Below are experts of layer 2 (counted from 0) of a mixture-of-experts language model. Rows are named router (the router's row for the expert), gate (a neuron's input weights, with its number), up (a neuron's input weights, with its number), down (a neuron's output weights, with its number) and show model dimensions 0-127. Each number is 200 + 40 x the weight over its row's rms, rounded and kept within 0 to 999.
After each expert's rows: "comes before" lists some tokens at least twice as common just after its tokens as in all text; "comes after" lists some tokens at least twice as common just before its tokens as in all text. This comes from a sample of Wikipedia text that the model never trained on. Tokens count by the router's weight.

# expert 65
router,207,278,181,231,151,243,195,155,230,236,230,155,257,266,229,195,205,164,268,137,226,170,206,221,182,177,164,197,258,143,144,161,278,172,188,228,207,156,131,277,185,169,201,183,234,145,193,214,240,237,169,198,193,139,253,199,167,154,207,204,174,204,125,224,237,190,232,254,232,200,170,226,210,198,218,272,273,196,269,175,144,244,217,212,283,168,200,200,197,177,247,188,199,165,163,214,173,201,143,247,178,229,102,153,143,257,270,141,186,219,180,175,188,207,193,258,192,244,172,187,164,220,197,237,220,227,160,196
gate0,251,189,244,208,165,214,189,255,157,240,193,203,247,246,279,224,140,221,214,172,203,216,156,183,235,157,218,249,204,258,281,249,211,175,177,224,237,197,243,215,148,180,176,179,296,224,160,222,190,176,125,191,251,288,203,178,230,142,254,237,169,245,216,189,176,218,206,196,131,180,237,162,194,221,247,197,98,188,175,218,207,224,158,269,283,221,211,243,226,205,144,232,145,139,241,196,226,165,228,280,247,171,143,193,156,209,223,233,217,170,234,212,202,192,80,223,208,162,215,205,219,181,212,138,191,215,210,196
up0,126,267,129,171,231,180,209,174,188,145,199,198,124,168,206,132,243,194,168,194,214,207,189,199,284,267,151,236,154,269,109,225,137,195,239,230,204,167,173,211,126,258,234,187,231,251,204,118,122,200,233,255,107,245,244,289,142,224,193,186,179,233,258,236,218,241,239,219,216,223,218,182,233,208,205,177,223,202,176,182,201,158,248,213,155,146,185,187,224,222,224,198,217,171,207,204,172,158,188,216,189,177,223,126,179,178,97,134,158,214,273,279,195,224,135,90,162,187,235,278,175,214,188,239,196,240,216,160
down0,225,170,232,175,230,178,148,171,206,153,167,270,228,267,214,241,257,211,206,132,186,226,212,275,242,183,155,197,197,234,190,179,191,267,110,186,272,196,133,160,251,214,170,171,216,206,269,187,216,231,212,195,89,192,279,255,234,180,150,142,210,232,252,229,294,198,231,280,155,211,150,197,159,247,198,193,179,186,263,247,212,207,166,154,156,203,167,159,128,216,234,186,184,250,265,147,251,218,185,180,264,234,143,177,247,118,216,225,147,204,222,201,166,222,234,108,192,234,201,213,145,255,153,209,213,166,155,196
comes before: " Species", " Binomial", " the", " Genus", "20", "|"
comes after: "\n", "|", ")\n", ";\n", ".\n", "″W"

# expert 89
router,220,262,211,218,169,240,185,134,265,242,264,135,288,263,244,184,186,165,242,174,223,176,232,251,193,192,150,191,232,124,159,177,256,182,181,237,213,147,129,251,154,207,234,173,209,142,172,241,316,251,147,229,155,127,244,178,153,168,215,252,216,202,152,201,248,212,231,265,227,185,217,233,220,223,246,205,248,216,256,137,186,228,232,207,291,177,187,218,152,215,221,197,208,218,177,186,145,222,159,184,210,250,204,200,188,260,199,164,187,234,166,180,184,222,204,233,172,270,160,153,166,207,192,265,216,232,171,170
gate0,139,233,170,185,188,189,115,212,231,159,206,230,204,204,210,166,186,155,185,202,181,147,185,175,239,190,193,181,232,157,121,244,177,215,303,195,179,194,302,151,235,197,203,220,244,206,283,162,201,184,181,179,173,228,198,218,209,180,252,219,262,258,200,196,247,200,251,118,196,199,194,141,241,159,144,236,108,208,189,184,194,197,255,164,223,173,210,262,212,160,186,193,216,222,250,278,199,180,134,247,167,248,179,192,249,195,211,189,256,127,219,231,271,165,224,187,153,187,132,191,264,242,154,165,154,232,236,177
up0,193,254,242,192,182,167,209,169,196,151,254,229,193,231,243,212,179,201,211,227,194,204,149,168,234,137,214,200,207,197,192,164,177,161,241,212,180,235,283,180,187,179,255,274,182,190,221,204,254,226,151,192,167,237,135,220,246,193,247,287,203,155,270,225,218,190,182,178,156,174,223,119,239,209,223,201,188,111,263,191,138,226,185,149,219,178,272,183,272,155,162,175,154,246,225,193,164,156,221,178,169,230,246,181,191,220,200,214,268,125,218,202,170,156,217,146,170,207,193,220,177,207,134,203,265,152,239,232
down0,187,226,251,228,203,224,213,236,245,230,155,227,270,184,121,297,190,177,220,192,285,239,196,136,270,209,158,161,225,229,179,248,210,189,170,176,256,146,236,234,182,195,211,189,114,274,175,238,124,182,258,148,218,160,217,251,186,178,190,169,209,228,198,195,204,216,197,197,189,125,212,166,178,150,226,179,240,236,219,258,214,218,223,201,224,207,141,243,225,198,245,254,194,197,268,194,144,273,177,251,274,228,224,278,118,211,113,197,119,224,135,228,217,262,192,148,203,249,201,168,196,228,208,132,219,200,176,209
comes before: " ", " —", " +", " −", " W", " L"
comes after: "0", "1", "2", "3", " |\n", "5"

# expert 10
router,165,160,145,139,259,181,163,155,169,151,158,230,240,185,158,185,152,202,196,208,206,222,219,151,188,238,207,215,181,223,238,207,134,245,234,163,164,272,317,194,255,224,211,147,219,294,248,143,159,189,184,260,269,296,266,260,170,226,199,211,188,189,255,198,232,237,222,131,147,186,145,191,238,216,203,176,191,228,185,223,263,232,130,158,178,247,217,161,256,160,229,162,175,239,220,173,230,155,156,236,154,205,200,200,200,216,231,205,191,156,201,196,233,152,178,208,230,170,177,236,325,174,185,211,231,190,211,242
gate0,210,208,133,186,210,214,135,196,175,159,187,175,251,206,219,297,220,264,156,141,188,129,136,198,185,195,239,222,216,219,244,156,201,212,223,199,198,249,212,204,171,78,215,296,194,198,232,193,203,229,185,235,182,229,197,193,193,127,97,85,185,117,120,195,272,230,225,223,195,180,190,141,246,193,260,232,151,192,230,192,174,271,208,199,206,140,274,185,163,264,197,283,219,235,168,196,183,165,189,198,183,172,238,146,181,189,168,131,196,186,195,236,217,234,221,159,200,216,207,109,238,285,204,203,189,268,218,236
up0,265,210,167,181,159,201,185,162,221,243,163,174,206,179,173,269,133,181,181,202,268,168,165,268,262,210,250,201,180,210,171,111,162,146,140,292,159,195,195,166,170,290,206,181,201,203,198,214,166,199,181,178,188,195,134,95,205,204,169,195,186,241,241,252,176,184,182,166,227,248,187,178,187,161,204,159,112,197,216,225,204,156,136,198,220,229,218,248,148,203,211,182,285,199,184,161,148,237,205,163,216,162,187,245,173,258,178,200,225,146,197,257,181,205,187,174,210,177,161,144,209,108,187,199,126,199,193,221
down0,273,253,225,184,188,214,182,183,174,206,260,131,160,123,185,219,233,201,229,158,259,153,195,201,247,208,206,117,245,260,219,163,200,177,200,196,214,198,176,236,177,212,166,223,182,261,196,224,171,203,174,179,202,245,214,281,208,118,222,216,183,181,214,309,305,237,208,245,142,181,234,159,202,185,220,146,211,208,228,204,177,178,199,293,225,159,248,165,184,218,194,199,224,176,199,80,226,213,188,231,193,197,146,169,178,199,202,203,179,130,169,239,67,266,197,162,203,277,184,151,194,234,241,221,91,173,176,169
comes before: "20", "19", "18", "1", "2", "10"
comes after: "|", ",", " in", ":", " September", " January"

# expert 55
router,136,190,224,221,241,259,153,254,153,178,170,270,206,202,223,159,262,146,193,178,155,204,130,171,209,224,166,234,132,184,209,248,167,192,165,118,246,284,249,190,217,177,195,179,206,286,212,250,195,195,192,170,219,231,219,207,172,185,196,181,189,242,235,141,139,188,137,225,172,261,215,160,188,256,192,219,124,218,187,212,206,241,259,205,189,143,219,241,177,142,283,194,198,128,150,191,178,180,203,219,244,202,230,210,244,234,185,229,166,162,225,189,227,234,305,175,222,167,245,280,182,204,221,255,162,192,252,230
gate0,211,169,161,248,222,147,238,238,173,226,202,222,207,219,110,145,194,184,224,238,173,187,200,244,164,204,196,220,201,239,192,188,177,207,158,192,224,177,130,161,169,209,254,234,123,163,187,232,258,103,261,214,188,166,181,227,201,173,217,104,241,245,238,200,141,164,240,162,249,221,194,247,162,232,168,212,220,200,227,173,179,194,229,247,149,232,177,243,231,131,221,143,196,200,187,218,157,101,206,232,227,201,190,194,255,172,205,254,133,204,193,250,195,131,192,184,241,176,158,151,163,234,218,273,268,111,204,162
up0,189,236,258,135,232,181,141,216,224,163,235,264,227,177,194,237,240,236,201,141,174,212,227,246,214,174,82,150,189,214,202,190,164,263,247,140,69,191,190,199,145,174,125,136,195,162,186,162,148,238,264,201,199,235,152,306,214,199,225,210,204,184,221,172,210,251,153,235,183,222,170,171,153,159,147,159,164,247,202,184,170,209,218,186,212,204,235,179,185,262,230,226,264,194,202,178,247,165,191,197,219,166,252,159,164,204,168,146,191,277,229,176,249,219,235,248,265,189,188,221,224,180,237,187,188,218,189,231
down0,222,189,159,201,170,177,224,249,265,175,241,267,239,243,188,137,211,177,142,159,156,194,135,192,155,277,156,192,233,200,194,238,127,219,323,144,114,167,180,177,279,181,173,207,187,193,274,208,213,220,186,209,232,168,204,185,269,210,193,224,241,225,164,191,286,120,217,239,142,267,196,214,152,180,178,153,160,205,217,171,252,174,170,185,192,136,204,156,179,182,208,197,225,189,240,227,172,137,186,213,179,210,190,196,175,210,133,201,175,209,155,245,244,169,190,213,221,328,215,200,208,188,213,165,162,205,162,227
comes before: " ", " The", " •", " \"", " Born", " Mid"
comes after: "\n", ")\n", ".\n", "\n\n", ";\n", "==\n"

# expert 40
router,216,256,194,252,146,245,171,148,260,226,239,149,252,254,294,218,219,152,263,190,217,155,235,227,139,192,142,222,249,170,158,143,235,175,235,242,210,127,139,229,181,206,232,174,209,172,203,208,260,208,146,172,158,133,224,150,174,130,201,236,242,162,154,206,273,180,223,249,222,151,186,214,219,215,230,236,270,209,222,139,139,227,160,238,280,175,172,215,178,200,223,209,237,214,197,211,119,204,167,187,221,246,106,165,177,198,234,152,190,220,172,185,168,270,215,264,205,226,162,151,162,220,181,260,216,227,190,157
gate0,156,140,145,197,135,234,165,100,147,206,255,287,152,163,192,189,196,213,225,240,129,195,104,211,247,184,190,240,135,205,222,174,225,134,260,190,174,204,211,200,236,178,130,232,187,200,148,167,239,169,164,149,261,192,197,233,198,120,235,229,222,136,195,177,205,151,142,205,214,235,262,211,193,218,189,189,108,116,169,231,233,182,190,196,201,189,223,207,201,208,195,197,202,191,164,176,144,234,198,238,193,217,178,261,186,170,180,197,180,165,229,129,245,213,229,185,159,214,233,185,264,143,258,164,162,147,243,198
up0,206,182,206,225,238,131,184,243,176,206,138,142,215,245,171,232,203,196,187,202,230,216,280,148,139,202,224,182,288,211,211,197,179,197,202,224,202,220,210,206,205,225,254,168,230,214,171,212,172,136,194,199,183,182,174,130,191,257,183,194,216,300,193,218,209,251,261,170,176,239,175,234,219,202,220,216,223,203,266,188,195,271,169,169,114,203,60,167,241,221,248,268,162,190,256,112,229,144,255,156,183,194,223,122,204,215,190,223,187,215,214,213,172,184,161,236,226,170,210,223,201,267,111,232,194,240,167,207
down0,172,259,279,153,180,232,172,212,242,138,159,223,144,204,129,168,253,138,242,254,192,157,209,171,250,238,227,163,195,204,279,126,225,247,158,235,208,275,190,158,185,175,164,183,202,172,220,201,178,244,222,101,163,158,254,240,245,248,166,168,167,185,229,188,155,208,217,161,274,179,190,196,160,184,242,188,209,219,229,186,214,204,284,186,154,192,204,226,240,214,238,187,198,197,151,199,174,141,220,231,198,213,184,248,186,220,181,185,170,203,161,256,181,204,174,170,158,174,188,203,204,191,243,187,240,180,197,199
comes before: "|", "s", "|---|---|---|---|---|\n", "_{", "–", "|---|---|---|---|---|---|\n"
comes after: "19", " JPL", "18", "20", "%", "0"

# expert 14
router,233,268,209,270,151,206,194,145,232,229,204,150,262,268,232,205,234,152,286,154,184,193,250,263,183,183,162,174,248,180,187,223,250,181,233,238,207,102,104,263,121,229,217,190,219,142,234,226,233,254,133,193,141,127,232,188,185,147,172,227,175,185,155,179,289,232,209,206,210,117,175,212,194,222,259,175,265,192,215,140,182,235,223,249,243,188,174,194,154,228,220,177,214,237,138,220,118,210,205,196,219,247,129,140,174,216,226,197,210,207,143,180,163,222,205,219,178,274,187,175,148,237,187,220,230,210,238,187
gate0,183,270,229,195,167,167,248,162,207,208,183,206,172,222,199,195,232,237,177,139,156,163,188,190,147,192,253,211,264,156,239,181,206,172,218,189,172,255,286,239,214,220,257,206,178,288,193,228,201,210,198,195,263,224,154,204,205,230,125,225,171,177,145,159,160,188,208,244,180,235,179,281,201,130,116,199,141,192,227,204,235,115,154,227,209,227,193,173,145,197,174,119,227,208,187,235,238,231,179,211,219,135,210,187,218,264,205,235,175,260,336,204,191,217,189,91,126,163,170,270,157,273,192,192,239,170,199,148
up0,128,227,239,191,123,250,256,220,239,230,156,179,165,221,172,138,211,206,212,137,199,239,211,200,186,167,198,227,147,255,189,215,165,232,289,163,239,191,253,270,167,154,260,196,206,126,171,258,122,266,192,249,175,267,161,210,190,256,200,225,265,207,253,158,167,147,229,217,173,204,241,181,176,221,210,206,153,240,210,205,196,150,192,200,210,222,286,194,144,206,285,197,215,178,208,162,236,215,142,175,207,238,147,190,163,256,184,287,190,274,213,221,172,205,120,223,203,205,143,175,150,158,177,182,186,167,238,186
down0,193,195,144,189,244,219,319,256,232,185,146,210,188,220,268,251,179,235,150,189,202,232,185,207,201,189,184,180,205,222,255,176,168,185,187,239,158,260,158,213,153,268,247,213,176,249,223,204,199,253,197,254,188,192,232,232,199,152,167,263,253,161,275,267,191,169,303,137,108,167,130,198,205,226,226,97,207,155,220,260,192,190,302,151,167,231,176,190,239,257,135,248,135,196,175,253,204,213,207,164,197,198,166,188,215,310,268,159,228,200,186,159,166,155,235,111,218,129,207,176,216,215,227,139,151,262,156,147
comes before: " ", " JPL", " of", " ·", " for", ")"
comes after: " |", " |\n", "0", " MPC", "INE", "1"

# expert 84
router,219,177,249,233,233,118,257,257,175,180,256,259,198,134,227,231,207,227,181,185,251,214,171,183,157,205,263,152,133,187,256,240,218,236,153,174,169,193,186,161,168,190,195,190,172,296,185,212,143,218,155,161,188,258,222,218,211,254,154,222,194,226,206,124,200,262,153,192,108,245,183,235,211,220,174,194,108,188,209,241,212,174,164,148,115,212,271,136,218,221,141,241,238,259,227,141,233,132,180,245,168,167,230,207,167,177,129,251,239,259,195,210,242,163,183,145,209,158,270,173,348,166,192,187,176,202,224,203
gate0,261,242,199,185,180,276,236,174,233,169,168,262,106,201,236,171,190,152,164,236,156,208,158,141,235,188,259,252,211,215,109,214,287,154,235,180,229,240,131,259,180,165,214,185,195,285,228,197,200,142,174,227,254,198,233,155,163,137,172,160,225,219,175,232,194,123,158,150,162,247,186,240,175,285,143,178,192,192,225,242,245,160,154,177,248,245,155,179,262,277,123,220,208,165,205,215,181,208,164,163,250,197,140,210,197,190,213,223,225,212,179,144,203,224,214,220,233,250,211,189,244,157,239,239,249,192,188,210
up0,182,181,134,215,238,168,178,252,172,177,175,155,233,246,115,240,228,269,200,212,213,247,308,249,173,164,196,248,198,201,204,164,191,142,166,214,227,171,265,156,224,183,204,175,219,205,249,176,240,210,166,148,161,163,180,255,247,258,222,182,230,193,232,142,248,288,258,294,170,147,218,141,253,166,242,200,254,224,267,176,172,223,221,260,181,271,195,274,105,225,197,254,206,159,156,162,257,240,230,183,227,182,272,175,274,203,224,184,254,178,168,197,163,200,196,252,148,209,163,236,161,185,200,176,204,193,213,186
down0,276,254,214,246,50,224,252,142,172,254,190,215,180,163,193,199,234,222,185,186,187,99,148,204,246,218,214,196,178,225,113,201,251,213,141,248,181,182,226,251,268,230,163,261,227,211,270,175,204,178,217,198,238,172,188,220,228,252,234,200,279,173,214,210,174,167,174,110,174,256,184,222,180,140,179,112,210,178,272,196,183,218,166,219,182,194,136,263,188,206,220,149,206,225,228,134,160,298,221,207,201,163,225,281,220,157,188,220,184,237,169,167,240,236,202,216,170,173,252,239,151,223,133,195,174,117,196,172
comes before: " to", " by", " the", " a", " in", " for"
comes after: " was", " to", " he", " and", " were", " He"

# expert 7
router,233,182,208,211,294,204,214,146,152,188,203,250,250,102,135,229,147,217,145,175,201,189,207,177,164,211,255,211,181,175,139,234,150,143,197,219,205,186,213,180,194,186,274,165,191,209,170,207,176,175,277,155,172,302,168,171,200,282,252,156,256,244,172,143,192,197,223,205,192,184,212,144,120,160,158,143,97,207,191,217,195,177,181,218,115,172,226,211,179,165,160,171,249,163,181,215,196,175,189,155,120,152,215,204,171,245,169,208,168,169,207,227,114,164,211,180,258,109,205,183,248,139,253,155,155,239,178,270
gate0,190,189,229,178,198,229,175,167,91,184,256,204,175,184,213,158,246,232,246,158,246,198,208,236,238,241,225,225,224,194,214,145,210,229,228,214,235,154,142,180,193,198,239,201,241,204,214,205,221,272,169,262,208,255,205,149,236,179,186,172,302,188,201,121,210,256,218,178,207,243,186,223,210,266,260,194,149,176,224,164,249,186,126,218,229,259,200,161,214,202,236,205,231,256,257,143,211,225,246,239,186,210,185,230,227,232,233,200,79,187,190,134,131,248,206,208,283,240,209,148,261,211,158,217,196,212,264,138
up0,235,260,141,179,151,242,191,222,242,222,270,215,169,212,235,149,232,176,270,241,226,204,186,206,224,265,244,188,239,155,171,234,200,108,218,197,169,158,149,210,125,177,176,227,248,255,207,189,191,297,202,211,214,186,237,228,256,145,212,242,141,176,159,260,246,155,178,149,193,176,172,235,254,254,185,220,250,153,217,185,164,164,205,195,265,160,187,148,202,179,238,239,221,246,196,198,225,216,191,165,159,149,209,121,249,96,213,237,209,207,240,229,211,222,206,247,230,148,218,258,111,238,270,254,236,189,218,253
down0,198,135,170,225,254,232,199,218,254,149,189,148,262,177,188,201,187,189,170,276,213,256,217,206,218,223,168,208,236,172,174,279,211,232,127,226,151,272,257,194,160,129,145,241,248,206,231,194,144,226,208,236,238,160,151,218,175,246,162,276,287,165,246,171,197,154,223,163,215,174,285,223,182,195,143,208,200,188,237,144,261,222,194,140,246,127,193,238,206,187,165,261,149,248,184,227,162,213,184,155,241,90,206,199,202,245,256,188,262,160,195,175,237,195,245,188,115,124,166,173,208,130,195,152,196,205,203,181
comes before: " a", " the", " by", " in", " an", " well"
comes after: " was", ",", " to", " such", " were", " also"

# expert 94
router,233,271,189,234,151,205,172,147,221,217,218,148,316,262,246,224,175,172,275,143,241,171,261,240,196,201,155,185,236,109,165,176,262,178,212,235,210,137,111,249,169,214,228,198,257,128,197,233,259,252,156,201,173,108,212,197,165,165,228,225,189,164,144,236,223,180,235,226,237,147,218,211,195,196,229,221,288,236,252,133,143,253,187,245,264,177,165,241,146,217,231,182,211,226,168,244,170,202,215,203,206,252,156,164,193,246,217,156,210,218,185,189,156,231,163,207,174,256,200,196,164,195,202,254,211,211,160,159
gate0,151,189,156,232,197,197,201,221,218,154,151,270,108,208,183,188,215,260,230,185,191,242,220,238,191,212,238,247,188,192,186,158,211,194,204,120,216,247,272,187,206,216,241,144,187,227,206,232,240,173,188,229,249,156,149,264,210,190,189,195,180,224,188,173,149,239,202,197,236,185,220,183,194,256,194,216,124,230,224,289,230,216,181,127,239,218,188,262,199,262,213,245,204,231,182,193,160,201,162,187,213,203,284,177,156,143,236,248,261,169,253,194,225,218,190,189,210,153,210,277,163,164,348,235,180,159,163,112
up0,158,86,234,155,241,145,169,215,172,178,271,184,252,172,208,183,168,132,138,175,201,186,252,237,206,176,198,169,193,230,213,115,202,215,148,138,173,210,175,222,144,162,241,224,187,251,260,164,216,229,170,141,281,183,161,189,185,165,234,180,227,212,158,248,223,108,196,163,145,193,177,210,153,193,167,258,158,184,151,210,218,263,216,149,181,235,225,217,192,157,169,186,199,183,223,148,163,215,222,221,105,240,194,148,120,238,215,131,254,253,195,255,180,98,242,236,139,233,185,239,149,225,152,223,205,141,280,185
down0,212,200,191,171,145,146,156,244,248,201,215,241,100,213,194,207,137,213,154,237,184,284,193,213,162,227,240,267,193,163,219,169,156,213,173,219,161,182,256,210,153,140,183,221,215,113,157,248,189,220,239,229,149,189,177,220,142,188,163,169,197,290,173,194,160,163,146,218,159,217,229,186,164,160,239,135,193,207,230,191,211,233,221,158,162,189,192,188,175,271,134,162,206,193,244,227,209,174,209,200,185,220,286,204,212,181,143,144,135,271,157,199,218,170,169,148,185,198,224,208,174,135,233,180,236,211,178,218
comes before: "20", "19", " York", "0", "1", "2"
comes after: "|", ";", " |", ",", " October", " November"

# expert 100
router,259,184,286,220,208,229,241,204,189,205,178,170,147,214,119,196,158,258,157,282,250,245,195,221,148,200,279,179,165,169,234,243,137,169,221,180,145,121,140,191,234,206,208,231,217,210,130,201,207,137,180,226,293,172,127,195,247,188,199,184,226,226,164,213,133,242,171,187,143,175,277,181,186,143,144,167,115,219,199,170,223,205,213,181,183,252,213,235,152,258,164,269,168,227,224,122,279,185,171,189,241,213,150,232,217,179,119,226,170,187,162,175,215,133,170,202,203,199,166,151,199,193,232,210,137,216,149,224
gate0,236,167,216,216,177,152,186,102,228,159,122,142,148,173,132,234,277,132,167,212,250,168,160,230,227,202,208,188,176,77,188,182,174,263,175,170,231,160,234,208,193,194,194,197,173,183,219,204,161,187,230,133,273,180,227,191,220,162,228,196,166,279,232,184,231,153,191,190,142,166,120,216,215,192,219,192,110,250,253,126,195,196,210,248,209,225,234,234,149,266,296,175,177,217,229,240,145,211,207,167,183,200,237,209,222,232,237,197,237,122,249,169,177,193,139,248,202,211,185,203,219,212,223,237,214,271,233,206
up0,153,217,109,182,185,232,206,267,215,215,251,255,215,230,252,206,147,263,255,161,98,223,264,191,184,201,233,188,231,292,211,226,241,118,226,218,198,253,195,190,187,177,211,227,230,167,222,193,224,187,159,237,140,221,155,223,231,213,139,182,297,114,177,203,158,260,219,241,188,212,244,190,197,193,234,209,253,198,131,274,227,195,234,192,218,215,159,202,286,148,183,230,260,150,142,240,201,114,244,206,210,188,214,166,233,180,165,217,132,255,180,178,165,159,228,197,237,170,207,218,202,171,180,225,246,149,185,226
down0,214,232,221,249,203,249,241,151,235,282,158,122,166,214,308,220,182,139,104,214,181,236,274,228,128,191,208,154,159,175,215,195,135,250,154,196,209,197,178,148,133,208,235,219,211,100,170,161,142,222,121,222,235,202,226,146,169,116,179,215,211,116,165,259,165,236,218,193,215,273,227,155,180,180,214,253,249,230,198,216,219,189,189,149,146,147,163,167,240,166,240,179,190,196,253,213,174,150,127,229,283,124,138,212,203,184,235,210,185,309,167,147,219,174,208,230,153,230,277,182,191,295,207,210,151,183,206,233
comes before: "0", "1", "2", " |\n", " |", "3"
comes after: " |", ";", "%;", " /", " –", " —;"

# expert 117
router,160,207,217,157,185,161,191,232,210,121,207,198,210,152,219,252,189,237,144,259,190,174,176,199,186,172,198,210,202,235,278,166,180,215,253,208,222,268,199,189,176,175,200,246,229,260,239,251,205,190,173,224,207,207,173,151,144,192,159,181,177,265,255,153,278,193,217,185,134,241,218,216,228,173,181,234,75,200,163,166,222,152,172,117,184,215,206,108,202,258,182,241,187,153,235,204,190,184,221,119,186,182,299,177,225,196,173,316,178,196,245,187,240,161,271,181,268,166,241,132,188,163,145,139,218,251,270,186
gate0,199,169,196,221,186,138,192,161,202,136,207,183,194,129,141,171,175,248,220,205,130,148,221,222,211,151,224,257,200,201,220,214,226,202,201,142,168,225,140,221,172,262,148,228,206,216,126,197,229,100,131,256,208,134,188,246,190,249,154,246,182,201,242,195,156,191,190,187,132,225,128,150,215,255,221,106,160,165,209,186,211,158,220,244,189,203,205,194,197,203,234,164,163,211,205,220,211,177,189,232,158,151,243,163,192,242,168,189,191,160,161,237,163,126,178,224,167,154,243,212,211,185,108,234,157,277,142,191
up0,196,226,161,138,214,192,206,161,223,209,221,189,172,198,248,214,258,113,219,177,201,194,246,195,216,217,272,252,135,263,169,158,207,222,133,248,158,202,246,174,227,172,270,210,165,162,184,226,255,251,258,234,220,184,252,205,226,186,258,194,208,236,197,266,211,195,231,179,224,156,184,163,175,142,233,350,263,279,181,210,183,244,168,131,226,221,198,178,255,180,249,176,184,133,163,227,192,238,203,205,131,194,133,203,245,235,255,240,195,251,233,200,250,193,215,181,268,210,198,184,257,136,230,194,183,119,213,202
down0,235,147,242,182,229,193,200,150,201,222,159,218,248,211,194,192,201,188,178,175,225,200,230,188,181,226,189,187,172,293,237,208,171,165,157,180,175,198,232,226,151,187,226,206,234,184,107,140,274,148,219,219,197,157,228,241,218,252,280,219,159,207,139,199,266,205,309,219,201,127,165,183,172,229,208,188,164,278,126,192,228,181,167,213,257,166,206,177,187,153,255,148,213,200,219,140,182,137,199,163,249,188,182,191,177,227,212,284,187,188,202,171,248,218,173,282,253,130,153,180,242,108,200,250,159,169,173,212
comes before: " ", " \"", " —", " Team", " No", " Total"
comes after: " |\n", ")", "}", "\n", "1", "|---|---|---|---|---|\n"

# expert 9
router,212,268,217,191,172,235,167,148,261,225,254,157,277,242,205,184,188,153,270,193,219,166,203,238,222,157,137,184,247,110,177,189,261,185,241,222,199,139,123,254,180,196,224,183,211,165,172,173,284,209,179,250,176,118,226,148,194,141,220,220,200,201,123,237,231,214,242,245,194,170,194,247,212,242,234,209,265,202,212,155,136,228,220,239,248,168,184,188,165,199,206,189,184,183,164,188,158,156,173,220,217,265,157,175,171,212,237,161,125,215,177,163,182,260,192,200,181,262,166,192,148,171,176,262,222,281,194,171
gate0,194,225,123,146,266,195,198,191,93,176,186,265,190,172,255,153,235,260,218,191,253,246,141,190,194,189,238,188,199,177,276,271,225,257,218,252,212,189,203,124,250,243,183,265,161,164,228,233,257,54,180,136,181,172,211,220,241,243,187,259,298,239,273,192,187,194,206,207,151,254,231,207,197,204,256,127,218,220,211,274,174,218,224,219,219,164,193,248,197,200,169,247,192,184,159,225,168,208,227,240,135,256,203,189,152,209,189,188,134,213,205,216,184,250,237,307,232,227,235,176,213,210,162,198,157,177,177,159
up0,221,153,187,173,186,164,167,257,177,203,177,165,204,124,343,215,195,235,231,280,135,168,108,149,229,213,205,162,196,218,175,203,215,236,203,181,186,168,224,234,244,193,234,124,196,92,283,218,158,158,174,155,188,266,170,149,201,174,224,201,264,209,179,181,173,166,215,225,200,222,163,243,209,202,253,148,192,189,198,270,222,167,160,236,199,192,292,160,130,132,202,164,143,205,202,167,217,173,247,234,239,217,109,258,178,218,176,237,138,223,192,236,198,164,204,251,194,300,209,178,189,233,168,213,208,233,198,247
down0,161,228,170,144,218,248,172,185,187,210,268,156,109,213,235,183,196,204,185,247,193,132,70,226,242,186,130,200,184,159,191,243,271,128,216,202,202,221,215,188,218,153,199,152,181,218,232,186,220,205,192,258,168,126,195,238,191,173,239,198,159,316,175,202,187,215,157,223,181,215,210,230,184,261,184,246,224,150,161,213,188,239,217,245,293,214,127,169,242,164,220,132,213,176,186,203,279,251,157,158,163,144,214,173,212,244,218,234,236,169,203,207,174,149,209,234,154,246,241,330,233,196,190,178,195,179,199,146
comes before: " |", "0", "19", "20", "1", " |\n"
comes after: " |", ";", " List", "00", ".", ":"